From a checkpoint of a small mixture-of-experts model trained on Wikipedia: vocabulary 10045.
Below are experts of layer 6 (counted from 0) of a mixture-of-experts language model. Rows are named router (the router's row for the expert), gate (a neuron's input weights, with its number), up (a neuron's input weights, with its number), down (a neuron's output weights, with its number) and show model dimensions 0-127. Each number is 128 + 32 x the weight over its row's rms, rounded and kept within 0 to 255.
After each expert's rows: a language model's description of what the expert responds to. This comes from a sample of Wikipedia text that the model never trained on.

# expert 11
router [109 156 159  46 167 119 142 162 124 182 127 105 145 133 102  84 147 137 121 131 135 168 139 136 147 108 111 181 117 126  77 111 106 135 107 130 116 133 115 134 119  98 139 126  84 139  80 172 136 133 110 164 146 126 174 111 180  97 171 170 101 142 127 123 148 145   0  82 153 126 153 147  87 151 139 202 137 178 161 128 184  79 165 103 142 128 165 141 131 105 132 147  94 158 105 118 148  90  76  74 166 171 133 128 124  62 113  88 148 116 113 114 169 125 140 160 163 112 114 178 140 129 127 115 169  86  98 106]
gate8 [166  73  79 119 156 166 115 110 162 154 169  93 140 143  89 157  97 152 139 187 125 113 170 160 111  98 163 133  86 137 115 114  95  91 154 103 117 103 121 158 101 102  94 161 166 122  95 147  88 180  89  79 132 110 128 110 146 100 183 145  71 115 166 128 121 172 127 136 197 148 100 168  80 145 156 152 151 137 177  64 176 130 138  24 123 153 135 184 144 123 147 114 131 112 116  92 191 131 112 157  64 111 158  93 133  71 128 148 139 152 111 155 146 160 177 163 170 137 131  96 123 146 147 111 167 136 123 184]
up8 [122 140 192 186 186 152  70 105 134 190 142 136 118  57 172 121 130 139  81 162 132  81 116 145 143 149 132 101 119 101 148 145 134 157 119 114 139  94 155 127 125 157 133 172 140 137 147 138  97  84  98 164 144  77 128 110  77 146  68 139 129 114 204 124 123  66  89 127 122 127 140  88 170 158  93 118  75 164 157 195 113 138 156 122 134 149 145 127  98 173 167 172 150 109 122 180 119 143  96 148  99 128 103  98 116  87  73 192 157 185  70 176 147 174 122 129 103  62 150  86 129 117 175 124 118 139 127 138]
down8 [116 137 128 113 136 119 124 210 103 114 170 158 122  81 131 162  56  62 131 153 137 123 137  91 181  99  98 127 179 106 109  73 125  85 128 139 133  85 128 117 112 128 180  64 103  73  84  98 148 183 148 168 153  84  86 161 145 137  90 158 150 104 139 116 150 124 160  80 135 121 126 143  80 113 130 172 140 115 150  93  98 135 178 148 158  92 151 139 122 142  92 160 123  82 131 165 193  99 140 152 128 144 176  99  75 157 153 109 135  79 143 143 123 126  98 206 147 187 165 123 131 148  95 192 126 160 142  78]
It responds to: Table and list separators. Pipe cells, dashes, parentheses and semicolons in tables, infoboxes and bulleted lists, especially in climate data and results tables.

# expert 14
router [ 81 129 107 127 158 122 150 178 163 163 140 154 111 118 151 185 155 147 127 167 207 108 192 126 117 105 116 153 112 110 165 119 132 119 136 143 153 120 152 183  53 125 157 130  85 153 112 149 121  77 127 120 163 141 136  41 143  82  92 170 126 168 138 203 116 183 125 142 120 135 196  61 128  99 166 146 113 157 124 135 117 110 126 211 154 124  92 160 139 156 113 185  75 183 118  75 107 102  99 175 172 125  78 123 143 128 113  99 133 120 136  72 156  92 143 136 133 124 128 146  74 109 162 122 139 122  97 118]
gate3 [115 157  89  99 135 127 121 147 102  92 132 210 120 104 153 160  54 139 167 132 203 163 187 170 136 128 126 159 127 155 102 129 238 165 126 122  97 153  90 135 133 108 160 146 105 159 139 154 122  64 128 130 106  92 115 135  99  90 131 167 133 152 111 115 118 147 118 226 132 154 144  87 175  86 126 123 119 125 143 142 163 136 180 143 112  49  80 170 117 148 122 156 194 128  85  91 155 122 145 154  94 133  98 121 126 182 146  76 103 170 127 141 153 123 122 167  75 152 155 165 131  95 147 127 129 143 133 112]
up3 [121 101 146 121 148  92 132 102  66 155 162 109 143 152 124  94 189 145 160 124 110 117 107 120 167  71 154 125 105 218 156  71 130  87 148  82  98 165 117 113 104 135 157 142 108 133 133  87  86 128 122 147  86 122 130 146 134 168 157 115 190 162 160 118 182  68  96 110 118 183  95 106 109 183 106 129 165 163  80 158  90  96 167 110 112 137 122  84 145 155 103  65 141  69 102  85 132  90 140 114 152 157 136  86 172 134 144 196 137  88  84 144 141  79 123 130  94 119  65 141 152 127 123 129 111 198 140 165]
down3 [123 126  81 139 116 151 141 158 156 127 122 223 176 121 111 110 119 117 112 151 136 156 163 119 119 148  93 143 136  67 166 133 158 149 142 169 129 127 138 116 127  62  98  93 110 149 167 140 132 127 116 132 115 131 113 125 122 130 157 161  66  87 154 134 107  91 138 204 156 129 114  93 185  68  90  85  86 105 188 110  92 194 163 151 130 135 142 106 118 153 155 140 144  83  65  73 114 125 160 170 145  89  92 132 167 169 156  64 101 154 110 114  93 130 122 148  83 165 164 133  91  46 146  70 105 168  92 121]
It responds to: First names, apostrophes, endings. Common first names like John, Michael and Paul, possessive or elided apostrophes as in Alex's and D'aviella, and final pieces of surnames and foreign words.

# expert 7
router [118 164 117 114 149  60  88 180 157  99 161 130 148 139  81 123 122 167 108 156 192 154 138 127  54 134  84 171 134 155 103  71 145  77 115 134 117 177 176 100  87 152 210 135 118 138  59 150 165  80 125 127 162 150 130 129 142 149 136 137 122 142 133 166  92 131  69  97  96 117 158 142 111 135 108 159  77 106 107 157 144 124 112 136 134 163 102 152 136 160  59 125 123 114 102 112 153  79 131  91 214 166 124 131 168 113  60 113 149 116 146  71 162 138 135 146  80  84 152 155 107 153 165  87 119 126 159 161]
gate8 [154 106 172 104 126 119 132 124 104 182 119 175 145 134 171 113 189 109 101 152 118 127 130 159 143  95 176 161 126 150 166 111 138 151 114 151 119 117 162  58 112 125  99  49  63 134  32 124 144  99 157  75 141 128 129 106 113 175  89 130  64 169 142 130 121 132 124 175 136 143 165 143 144  53 191 114 134 119 142 108 119 167 161 126  99 120 152 118 140 206 142  98 199 108 103 124  98 105 132 132 180 175 162 104 100 145 108 148 165 183 131 148 147 168 161 146  94 126 126 102 142 120 105 103 200 115  84 101]
up8 [ 81 114 157 136 149 100 108  85  68 142 133 117 138 166 157 129 134 137 205 131 146 145 128 156 110  82 111 129 103 136 135 143  61 111 109  98 103  73 146 160  96 191 101 174 108 193 179 112 104  95  83 137 152 125 143 119 120 156 136 140 160 137  83 149  86 165 145 153 126 145 112 144 113 113  87 153  88 149 174 116 174 139 198 138 101 170 159 135  76 129  77 151 119 116 155 155  58 170 175 124 149 134 171 100 130 108 174 107  49 148 177 102 121  74 108 145  97 118 113 124 133  91 190  83 115 103  73 135]
down8 [128 140 144 138 127 164 144 153 136 134 110 100 185  98 162 172 126 122 148 135 173 131 130 203 139 102 107 144 134  90 147 141 102 144  38 130  87 155 124 121  62 115 125 158 122 139  69 145  54 124  67  82 113 163 102 140 108  80 136  97 143 130  55  76 105 151 124 152 114 127 101 130 112 114 100  91 103  49 142 145 133 102 118 132 146 136 113  90 113 168 141 112 149 153  58 116 140 155 116 129  90 116 110 122 114 150 183  80 128 160 107 120  69 182 121 178 168 164 151 162 100  58 142  56  80 104 115 113]
It responds to: Institution name words. Words inside names of institutions and government bodies, such as University, State, National, Public, Court, Assembly.

# expert 9
router [ 76 152 125  87 137  53 120 169  68 141 162 121 139 143 127 103 135 150  75 176 140 168 116 119  99 120 115 163  63 108 105 107 144 120 129 108 214 160 131 136 112 119 116  92  83  43 113 123 158  89 130 146 152  98 160  68 117 110 163 153 175 163 140 166  88 117  97 122 153 118 165 126  76 185 105 176  55 139 102 138 125 113 139 139 158 138  80 127 159 123 130 128 137 130 132 108 177 107  59 140 181  92 100 144 140  73  94 136 154 119 161  69 137 133 144 151 165  88 129 153  86 176 150 142 164  94  94 137]
gate8 [ 54 151 135  55 117 170  82 127 140 102 166 118 121 162 179 120 116 148 126 102  59 163 140 172 114 201 170 136 117 164 106 130 192 142 140  85 110 154 202 114  85 118 124  87 141 135 146 114 139  32 117 144 193 121 183 160 145 158 153 128 180  58  94 137 124 124 157 162 118 116 179  94  85 129 119 107 105 155  86 112 139 182 105  97 148 116 113 154 125 144 156 135 157 100 160 169 124 132 124 130  82 120 101 162 101 141 130  82 147  98 172 168 134 117  84 131 156 120 100 170 140 169 144 128 165 147 144 105]
up8 [114 120 156 157 157 119 109 149  81 123 131 195 144 140 189  87 145 117  81 154  79 104  95 189 154 181 169  79 112 118 114  87 145 123 133 145  85 142 123 144 117 184  86  81 146 142  75  72 170 117  86 131 142 127  79 126 104 130 128 162 107 143 132 160 158  92 164 125 142 152 119 181 126  98 151 160 117 147 151 189 104  65  91 232 107 133 133 127 125 159 136 117 143 129  78 125 114 140 125 108 146 126 122 110  78 136 114 158  43  98 136 182 200 132 157 115 142  65 120  75 120 135 108 112 124 156 102  99]
down8 [133 172 146 111  95 103 108 125 164  63 168 181 105 154 114 140 117 162  96 105 167 148 135 146 157 112 113 164 164 140 115 155 144 101 148  71 151 153  87 143 128 150 143 124 126 117  83 182 130 182 160 113  96 172 132 100 182 129 110 143  71 140 132  92 125 194  67 159  92 145 105  64 156 191  71 113 124  56  95 111  90 144 126 109 182 172 166 184 133 133 176 137 121 131  97 134  58 119 133 148 111 127  65 141 152 163 106 108 144 139 143 108 115 134  89 174 132 136  91 154 101  77 128 168 123 123 132 204]
It responds to: Articles and possessives. Determiners after prepositions: the, a, an, his, its, their, as in "on the Grand Concourse" and "in a game".

# expert 22
router [ 99 158 134 110 122 143 115 161 124 136 178 141 131 143 145 133 139 140  94  88 185 150 132 128  69 117 135 124 112  76 159 129 115  95  96  97 165 245 101 203  92 159 138 158 104 141 113 149 167  86 116 160 163 144 156 114 162  95 115 167 125 140 133 163 177 149 126  89 156 237 151 129 128 122 127 144 147 154 148 157 142 156 144 154 159 144  97  78 168 147 110 180 131 153 107  96 132  63 111 181  93 146 118 151 158 104  88  99 182 126 181  80 185 156 155 151 154 140 135  93 105 131 149  83 117  87 154 134]
gate7 [117 135 114 164 151 115 143 130 114 114 178 142 172 143  88  97 162 172 114  81 117 108 135 182 131 106 148 185 168 166 170 142 112  89 112 111  71 120  91 106 122  57 152 127 107  96  56 134 139  59  79 135 169 136 147 113 141 127 129 125  73 187 202 133 103 102 151 165 120  70  74 107 164  73 150 153 113 156 124 124 104 114 167 120 108  90 122 101 184 115 161 166 107 161 126 128 135 113 125 129 159 124 167  94 158  95 183 107 147  97 132 152 158 108 135 152 144 127  90 176  80 217 141 192 130 104 130 123]
up7 [129 132  99 149 114  63 141 174 120 140  95 158  92 100 122 132 132 127 105 101 131 144 179 137 120 126 102 143  71 197 141 124  85 157  96 154 130 114 122 119  88 135 139  99 139 152 169 113  99 122 210 139 146 117  80 132 144 207 155 129 124 133 178 109 112 150 113  99 136 168 144 158 132 131 115 158  70 135 149 145 162 171 117 126  70  94 116 162 160 129 115 128 177 136 149 107  70 105  94 227 162 142 135  79 164 149 135 165  94  92 124 201  75 139 123 115 103 213 109 145 110 201 103 133 162  89 110  93]
down7 [159  94 125 133  85 131 143 159 207 117  82 185 108 156 120 172 127 188 117 112 156  96 128 143  73 131 137 116  83 129 196 138 148 112 144 126 107 149 164 197 134 114 123  79 127 182 146 151  61 129  88 104  98  95 115 117 150 102 110 127 140 103 160 153 112 139 182  84 169  77 140 126 136 139 150 152 121 168 188 106 125 120 132 106 175 136 138 200 122 113 116  44 143  87  80 116 125 179 145 136 132 110  94 159 100 149 117 137 121 120  73 146 107 117 117  68 124 149 185 128 107  81  86 131  95 132  46 101]
It responds to: Year prefixes, surname pieces. Year prefixes such as 201, 199 and 197 in citations and tables, plus surname or proper-noun pieces like Web(ber), Gold(stein) and band-credit words like guitar, vocals.

# expert 21
router [125 161 156  99 105 128  83 141 124 122 149  74 135 112 105 150 133 133 147 112 162 218 166 109  76 198 140 136 137 146 106 143 134  62 160 157 163 101 128 101 132 169 140 103 126  98  97  54 195 147 141 208 202 136 107 113 172 106 131 121 134 229 125 137 138 137 124 116 151 121 180 126 122 114 137 142  91 133 140 119 134 125  48 156 151 184 108 131 119 128 122 109 137 122  62 128  82 134 155 134 109 101  94 102 162 134  95 129 155  81 146 152 215 125 123 125  99 112 138 109 125 158 133 128 141 119  97 203]
gate7 [162 175  74  99 134 129  96 117 135 157 101 145 137 125 150 102 107 135 101  85 170  43 107 165 116 135 120 134 146 170  61 170 130 154 186  87 124 155 200 133 158 137 123  64 147 146 141  79 191 172 134 116 151 125 205 138 147 144  89 155 122 113 160 105 104 175 150 188 148 123 109 160  84 148 134 168 185 110 147 156 162 158 120 120 161 169  66 125 141  53 160 124 127 139 132 135 115  89 175 162 124 158  84 125 141 110 121  87  89  49 126 140 114 123 160 112 131 123 142 147 176 166 160 151 112 135 147 152]
up7 [166 166 124 181 168 142  94 103  82 104  84 135 137 160 156 130 114  78 126 120 192 121 131 125 138  74 121 153 171 107  95 190 137 133 117  78 170 157 144 121 100 151 124 131 109  73  86 144 145 184 181 152 143 121 119 119  87  99 128 193 109 162 185 165 127 125 143 133 180  56 177 171 188 126  76 174 160 145 163 115  82 110 181 128 143 134  84  74 131 148 126 119 170 103 109 131 152 107 136  69 164 168 116 122 111  97 162 132 138 100 154 167  89 103 104 112 138 159 138 114 143 116 181 143  53 150 136 108]
down7 [159 111 158 117 128 134 108 151  93 105 149 141 149 102 199 145 176  79  90 180 140 106 112 123 102 110 160 111 122  90 158 108  91 105  92 134 167 156  80 175 104 106 153 185  94 110 105 103 105 152 109  95 131  61 225 136 140 167 148 135 148 147 109 133  64 152 146 154 138  99  86 104 143 165 154  86 160 104 123 114 158 203 148 129 151  77 120 140  71 104 133 167 104 125 170 131 149  52 139 167  84 145 117 154 143 122 140  83 123  87 163 150  56 150  89 120 185 116 123 171 122 160 162  97 144 119 117 148]
It responds to: Mid-word technical syllables. Inner syllables of long learned or place words, such as polynomials, psychopathological, encyclopedia, amalgamated, Glamorgan.

# expert 1
router [128 152 116 114  75 123  99 175 115 148 139 148 199 180 220 147  99 164 120  52 126 129 141 108  32 162  83 117 118  89  96 111 132  91 119 123 113 113 157 167  95  99 153 190 111 119 103 169 131 110 141 133 135 166 123  62 138  90 134 143 104 134 138 161 104 135 113 135 120 184 151 104 119 139  74 139 111 155 166 229 138 120 148 176 165 146  78 125 150 185 151 138  98 123 107  98 179  89  99 172 123 118 138 132 152 121 106 103 146 169 138 133 167 145 181 137 125 117 154 102 123 106 105 102 184 107 113  85]
gate7 [121 140  76 170 100  60 162 159  99 136 150 128 167 161 116 148  98 145 126 147  55 106 119 107  69 124  92 152 133 165 100 151 123 114 130 109 158 149 109 156 153 117 147 161 148 155  98 127  79 113 120  96 114 161 110  81 238 109 134 153 140  87 159 120 119 144  74 140  77  88  63 127 160 178 169 161 140 139 145 131 114 151 141 177 170 125  74 158 117 149 127 175 154 114  76 102 122 151  80 172 116 177  87 128  68 125 141 120 137 102 143 146 128 104 175  66 150 125 155 153 185 136 136 146 206 136 155 122]
up7 [147  75  95 199 166 131 140 122 138 130  85 140  99 117 121 108 168 128 125 105 127 117 140 161 176  87 124 200 150 117 137 136 157 130 114 162 129 134 138  90 195  88 129 189 156  81 100 163 120 175 119  74 109 179 166 147 161  99 138  75 127 131 119 167 142 157 121 108  87 141 123 110 195 100 136 149  96 124 137 145 143 113 149  71 179 137 138 104  24 192 125 142  51 110 114 157 194  93 122 191 127  82 106 125 126  87  89 191 107 122  96 121 136  95 129  96 139 120 124 136 151 131 118 122 129  98 158  92]
down7 [105 113  48 138 127 127 139 175  93 161 130 139 106 211 142 106 126  85 190 165 141 145 111 124 141 158 127  88 132 131  53 147 110 134 127 130 149 164 100 134 110 158 122 168 165 154 157 202 145  20  91 150 133 152 120 143 151 148 106 100 203  95  99 156  94 111 159 170  95 106 166 179 137 136 137 124 142 132  99 231 148 145 180 112 117 114 130 108 116 121 112 143 175 100 123 177 143 113  82 140 126  98 148 136  96 123 129 123 183 115 149  93 141 161 118 120 145  88 149  98 137 112 112 177 102 111 190 150]
It responds to: Biographical past verbs. Past participles and past verbs after "was"/"he" in career biographies, such as served, named, replaced, appointed, won.

# expert 2
router [136 106 110  93 112 107 116 139 102 145 134  69 124 134 137 145 157 130 107 128 148 150 110  71  91 178 114 151 115 163 165 110 141  54 107 134 168 146 206 139 114  58 127  74 126  98  95  75 128 155  69 138 172 167 111 113 141  79 132 112 146 158  54  88  92 175 119 140  39 164 145 128 114 199 169 115 125 145 163 111 138 150 105 145 128 125  61 217 125 140  81 101 112 117 125  84 149 133 105 108 160 125 115 138 175  94 158 138  92 109 128 152 167 107 114 183  80  92 118  92 101 152 120 113 121 109 113 111]
gate8 [148 103 169 148 112  76 148 152 137 129 107 121 168 121 128 132 149 120  70 107 108 129 130  61 117 176 120 141 164 172 157 100 117  76 192 147 135 166 175 133 121 168 176 131 188 103 113  97 164 162 160 121 156 165 179  82 163 121 122 107 126 181  61  40 192 159  86 105 117 114  88 130  82 160 144 131 190  64 119 127  92 119 129 194  54 195 122 109 140 116 112 122 124 128  98 123 138 138 120 111 162 124 123  93 109 180 102 116 101  94 119 144 176 160 135 125 119 128  88 142  91 138 127  96 155  95 150 141]
up8 [140 113 195 137 179  85 169 147 144 124 134 154  95  89 125 170 140 106 127 162 129  83 124 138 109  96 133 183 118 156 182 122 132 106 148 149 125 145 106 112 114 158 152  78 108  76 172 164 181 157 112 150 162 150 140 118 142 211 136 147 170 121 129 129 185 132  98  61 118 142 207 154 152 211 169 132 221 147 109 148 120 150 158 117 144 134 142 162 137  98 108 155 178 137 100 101 128 132 133 108 131  90 188 123 107  93 157 101 119 157 112 122 123 143 174  75 106  58 178 123 125 107 186 109 140 144 104 165]
down8 [ 91 115  71 102 101 142 150 147 115 114  71 199 118 132 141 105 143 152 105 145 153 183 147 149 127  94 142 170 115 105 102 116 100 117 157 134 124  88 141  89 126 146 117 119 185 100  94  75 144 156 116 108 131  93 157 138 160  91 132 111 121 114 108 122 210 105 129 166 126 146 116 178  93 114  65 109  89  91 146 112 138  99 188  82  52 140 132 126 109 158  88 117 101 122 120 161 137 113  78 156  89  85 162  72 125 207 123  99 156 138  91 141  85 137 142 188 115 160 184 178 111 115 144 171 106 148  41 147]
It responds to: Mid-word lowercase fragments. Short lowercase word pieces that begin a word split into several tokens, often after the or a, such as al(coholism), t(ooth), ex(traction).

# expert 3
router [153 137 101 130 177 121  80 128  84 209 165  89 182 167  75 108 107 101 105 183 175 192 135  69 114 158  76 122  75  99  81 101 104 102 127 119 118 146  98 140 122  82 114 154 142 100 145 149 105 135  18 180 132 141 132 115 113  50 160 123 107 110 146 150 126 164 168 153 134 189 127  88 101 132 175 132 148 147 116 143 134 140 161 114 123 154 105 107 115 149 117 102  68 106  83 121 154 128 150 119 102 103 146 170 126 134  90 120 135 135 169 106 200 117 195 131 130 149  98 100 122 163 116 118 129  88  89 121]
gate6 [142 133 127 107 159 125  49 117 111  91 107 121 122 174 178  68 109 133 168 178 108 106 122 114 100 121 149 176 131 164 120 124 109 140 131 116 107 128 140 143 202 159 126 141 171 140 148  99 119 142  90  88 101 142 126 105 100  96  82 114 134 162 151 115 122 118 176 157 136 101  96 134 130 175 135 153 124 135 131 101 146 143 178 181 116 117 114  34 131 122 151  57  89  89 119  33 125 120 135 184 137 166 145 160 111 116 121 198 164 185 133  91 111 117 165 163 118  85 184 121 194 167 111  94 166  77 103 154]
up6 [106 151 136 179 101  97 158 130 117 105  89  89 124 108 131 142 134 141 134  93  97 128 109 171 181  43 141 119 132 106 143 132 167 123 142 106 121 151  93  85  69 121  86 143  67  53 121 164 186 137 140 147 100 183 186 115 112  90 146 137 117 128 126 124 148 110 108 174 139  78 154 163 134 132  62  78 173 160 160 100 148 230 121 109 131  96  87 170 117  89 123 177 130 120 161 113 124 105 122 128  80 132  96 129 133 196  96 129 135 166 118 123 131 187 110 180 154 103 151 136 114 113 134 122 109 194  74 160]
down6 [162  91  97  66 189 119 167 106 180 101 121 143 144 155 128 117 119 138 151  72 109 125 119 175 144 162 127 148 168 193  99 127 148 115 140 152 140 102 171 134 107 203 109  65 107 133 126 110 141 161 140 109  91 131 113 126 169 131  64 103 160  99 124 207 145  72  97 148 126 148 153  67 110  81 161  89 152 117  83 110 101 101  97  90 131 131 183 146 111 126  87  92 123 194 153 162 173 145 135  93 158 180 130 172 115  93 126 113 154  83 132  80 120  97 164 130  63 113 147 115 140 151 178 140 113 159 178 109]
It responds to: Common word stems. Stems of ordinary English words that take suffixes, often after un- or dis-, such as believ, present, anim, surround.

# expert 13
router [132 182 205  72 130 121 124 151 119 171 152  79 130 104 190 102 132  97 130 136 162 101 112 131 132 138 107 142  72 125 171 131 121  70 121 146 166  72 120 150 110 100 162 160  90  57 102  89 122 123  95 158 117 146 154 142 188  88  65 155 133 149 130 109 163 144  60 159 125 192 147 121 130 127 144 139 131 183 113 151 130  87 182 140 161 145 120 171 163 120 141 118 111 107 149  90 133 112 109  94 128 125 115 175 174  51 100 154 168  85 162 133 192 165 156 137 193 130 138  93 140 157 136  74  99 107 107 147]
gate27 [122 133 144 124 145 153  76 123 111 118 143 123 111 204 104 121 141 117 115 127 103 100  73 126 108 145 138 150  90  94 151 110  91 127 205 166 154 165 127 121 101 121 216 130 122 134  57 115 115 151 132  98  79  91 128 115 122 124 105 127 125 148  98 162 114 146 179  80 147 195  91 138  97 155 108 128 126 116 117 115 139 143 146 194 132 172 122 108  69 125 169 136 115 158 122 129  65 143 132 101 131 173 137 113  99 159 129 128 107 176 107  66  75 208  94 190 183 180 114 142 131 143 136 130 170 170 204  79]
up27 [102 121 177 167 148 134  92 164 179 196 110 142 127 109 129 145 112  80 131 146  87 133  92 131 141 111  87 121 126 129 170 129  91 118  91 127 148 122  36 100 153 115 133 113 148 121 124 149 139  71 148 182 155 163 119 124 146 197 158 148  70 126 127 107 148 159 146 152  96 171 109 151 126 123  83  98 156 101 109 140 151 149 143 214 134 125 167 143 111 124 146  87 106 168 124 112 143 160 174 112 102 146 180  55 136 152 165  82  79 152 100  98 118 141  49 163 166 111  99  94  79 174 156 178 139 143 184  89]
down27 [114 144 125 125 145 150 118 148 145 183 129 169  58 119 157 165  83 143 108 123 132 153 189 105  63 139 143  99 117 144 130 101  66 105  83 192 153 203 150 138 115  91 139 144  71  82 122 121 159 102 129 163 158 117  90 109  86 114 138 142  77 130 119  79 109 116 136 155  80 109 158 128  83 116  99 148  47 150 127 196 103  69  90 154  66 164 136 148 146  89 127 120 167 150 158 129 116  93 127 120 124  87 103 112  89 169 138 133 155 160 165 165  98 140 149  72 167 119 128 162 150  68 119 133 109 186 141 166]
It responds to: Digits in numbers. Single digits and short number pieces in dates, ages, coordinates, scores and table values, such as "age 62" and "77°".

# expert 17
router [ 97 160 107  87  82 140 118 145 139 141 141 129 129 178 107 113 119 216  95 127 124 149 105  93 176  86  93 139 138 128 136 135 137 135 140 105 124 140  67 166 133 165 130 182 111 121 154 149 118 146  99 132 131 132 153 162 110  32  95 150 135 207 149 198  74 206  90 119 145 112 126 111 129 131 142 130 120 125 149 116 115  93 137 168 139 124 163 213 133 119 147  84 109 171  99 117 102  87 104 146 201  74  79 178 174 130 101 125 140 107 140 109 190 108 201 133 126 147 139 169 109 124 186 129 115 125 106 121]
gate38 [114 177  81 107 179  73  73  88 147  85 153 178 123 147 119 130 136 156  70 114 155 188 101  99 104 104 146 154 101  89  65 127 121 131  99 121 148 135 138 172 114 144 109 127 129 146 134 142 160  93 117 113  92  95 178 108 144 132  85 178 154 127 115 146 152 166 164 131 188 103 139  64 125 140 177 126  79 155  23  82 161 172 182  90 123 119  95 179  85 133 131 159 171  83 135 111 101 108  87 130 168 163 128 146 115 104 180 159 104 104 119 171  99 115 159 108 126 143 127 116  90 123  99 173 166 146  87 126]
up38 [151 110 133  94 138 136 116 111 123 130 102 118 124 111 146  99 131 141  99 144 113 108 109 100 120 148 112 104  88 199 132 128 157 103 109 158 152 110 149 115  68 163 111 110 234 127 140 123 112 186 174  92 110 129  77 156 193 163 105 116 105 177  70  90 102 200 129 121 163  94 133 105 115 123  82 156 211 126 197 109 170  83 139 167 104 123 132 134 106 106 105 165 102  89  53 149 164  61 170 145 120 103 127 112 195 140 168 139 145 174 122 109  88 148 164 109 116 141 164 102 165 130 138 106  96 126 162 136]
down38 [167 147 181 135 147 103 107 159  86 101 126  88 126 114  92 144 183 111 138 129 113 119  97 119 175 154  91 125 157 146 189 190  76 184 121 166 152 153 130 134 144 116 144 180 121  87 181  94 126 129 143  87 147 153  48 157 147 121 120 116 157 148 122 119 172 129 117  91 130 120 138  90 175 172 137 162 107 136 111  78 204 138 146 108 139 178 169 105 128 121 108 143 150  74  57 153 135 129  94 106 118 221  82 120  98  81 128 101 125 131 151  63 102 191 125 145 121 173 116 149 123 150  93 107 131 109 175 176]
It responds to: Foreign name fragments. Middle pieces of Spanish, Italian and other non-English proper names and places, such as Gutiérrez, Espírito, Valenzuela, Alessandro.

# expert 23
router [166 154 117  63 151 131 139 186 162 163 166 116 165 122 124 123 171  93 108 129 191 104 147 165 155 218 148 207 162 132 181 147 171  96  95 149 107 112 158 107 133 109 143 144  84 138 122 150 116 112 127 166 152 113 167 129 189  91 133 145 202 104  79 117 140 176 134 103 146 146 107 127 140 120 175 202 171 167  73  85 127 153 113 125 156 175 119 167 149 123 111 150 139 150  95  95 131  84 109 111  98  82 131 148 144 118  84 101 136 102 141 107 180 189 152 138 202 144 144 143 102 106 111  86 143 109 136 127]
gate7 [ 96 106 107 212  93 142 155 178 131 133 162  80 155 121 123 219 130 134 130 133 158  91 152 106 146 119 175 132 116 180 167 119  91 149  93  61 172 141 126 136 106 143 141 128 113 178 111 141 165 109 122  73 153 107 137  97 156 101  87 180 142 112 192  96 145 138 103 110  68 141 139 105 175 172 158 152 133 130  80 141  87 122 120 118 121 102 138 171 182 166 108 194 142 172 112 109 123 109 155 130  85 140 119  72 161 179 123 137  94  74 199 152 105 117 100 142  90 141 154 174 138  90  99 147 132 116  90  88]
up7 [122 126 131 121 116 122 114 144 138 150  93 155  92  62 180 104 141 146  68 129  85 133  94  75  91 155 149 138 121  97 120 142 178 116  96 165 142 116 101 123 135 152 171  94 156 107 118  96 159 148 173  93 108 171 195 126 205 151 154 146 129 115 119 167 161 103 148 129 130 112 118 133 216 156 109 129 169 168 164  62 140 152 119  71 112  65 135  97 124  77 116 135 165 184 176 189 153 125 120 149  98 110  87 149 111 120 137 114 135 147 137 121 170 133 106 103 134 142 125 156 128 197 234 121 173  89 126 123]
down7 [ 91 168  97 154 131 159 107 107 162  94 190 171  85  93 105 150 102 126  93 186 150 110  89 106  95  63 120  59  53  97 143 100 126  85 146 160 179 165 159 172 106 144 106  87 111  96  50 118 147 149 132 132 151 137 130 126 137  89 131 104 102 165 158 120 125 150 154 104 142 127 157 107  84 147  67  86 113 105 111 108 143  89 151 179 157 148 110 163 138 109  63 137 122 174 112 179 132 123 168  72 184  99 157 139 113 133 129 155 124 154 129 161 131  97 177 155 129 120 157 116 119 179 143 140 144 102  64  61]
It responds to: Sentence-final periods. Full stops ending sentences, especially after numbers in census statistics, plus periods in abbreviations, percent signs and table cells.

# expert 10
router [ 58 118 188 141 102 101 136 118 147 133 155  74 132 125 161 159 112 116 136 104 161 177 184 101  87 218 138 140 108  95 201  78 120 135  81 113 156 124 161 126  97 133 121 102  85 143 118 114 141 112 118 201 181 156 114  90 171 128  94 155 157 120  79 163 102 117 101 140 114 214 207  83 121 126 116 148 151 240 114  93 151 133 108 106 131 146 136 165 161 149 165 136 128 160  97 121 134 113 141 137 126 120 156 142 112  95 107 102 159 141 151 153 161 174 126 184 112 124  92 128 112 144 149 107  84 111 125 142]
gate2 [ 77 125 105 187 107 151 152  58 161 162  49 114 153 109 175  85 135 132  88 139 105 107 110 190 160 148 186 138 149 151 153 135  84 113 109 141 169  58 164 139 111 147 142 133 145  31 138 179 117 150 124 143 201 185 146 128 168 124 135 132 116 129 104 131 182  85 164 132 131 156 149 110 120 117 126 157 144 142 145 104 143  68 160 107 141 146 157 120 109 205 151 150 111 188  73 116 112 110 191  95  76  92 143 138 130 130 117  88 192 116 165 112 145 114 126 113 102 151 103 102 107 152 105  93 127 132 125 123]
up2 [ 48 144 113 146  75  81 150 112 140 163  86 112 167 128  88 145 112 156 147 123 132 100 112 164 138 137 111 113 137 173 163 144 106 121  76 139 148  78 130  98  92 154 120 148 118  94 144 166 167 136 149  92 168 111 155 206 166 160 166 124  97 148  55 129 118  99  98  84 121  94  86 139 135 122  80 151  67 137 130 100 133  75 155 128 184 128  89 129 126 171 125 167 100 140 111 101 149 111 128 170 115 126 133  76  97  74  95  84 111  86  86  75  65 119 162 139  97 119  74 207 169 127 128 110 138  95  78 132]
down2 [ 87 129 137 114 150 159 132 117 168 192 109 136  96  80 158 114 218 117  94 137 178 113 144 111 160 149  84  92 100 101 156 136 111 109 131 181 110 104 129 134 137 169 131 105 191 161 142 130 111 174 136 145  91  69 130 125  97 130 115 122  80 105 109 144 123 183 139 148 185 132 129  84 150 139 115 111 118 109 118 151 150 164 114  96 144 154 177 101 132 162 189   3  94  87 217 102 144 146 122 118 117  83  92 137 116 111 154 168  92 172 163 166 146 137 128  93 118  77 107 139 111 124 132 123  70 137  95 106]
It responds to: LaTeX and symbol pieces. LaTeX math pieces such as backslashes, underscores and braces, chemical formula pieces, hyphens in compounds, and word endings before a closing quote.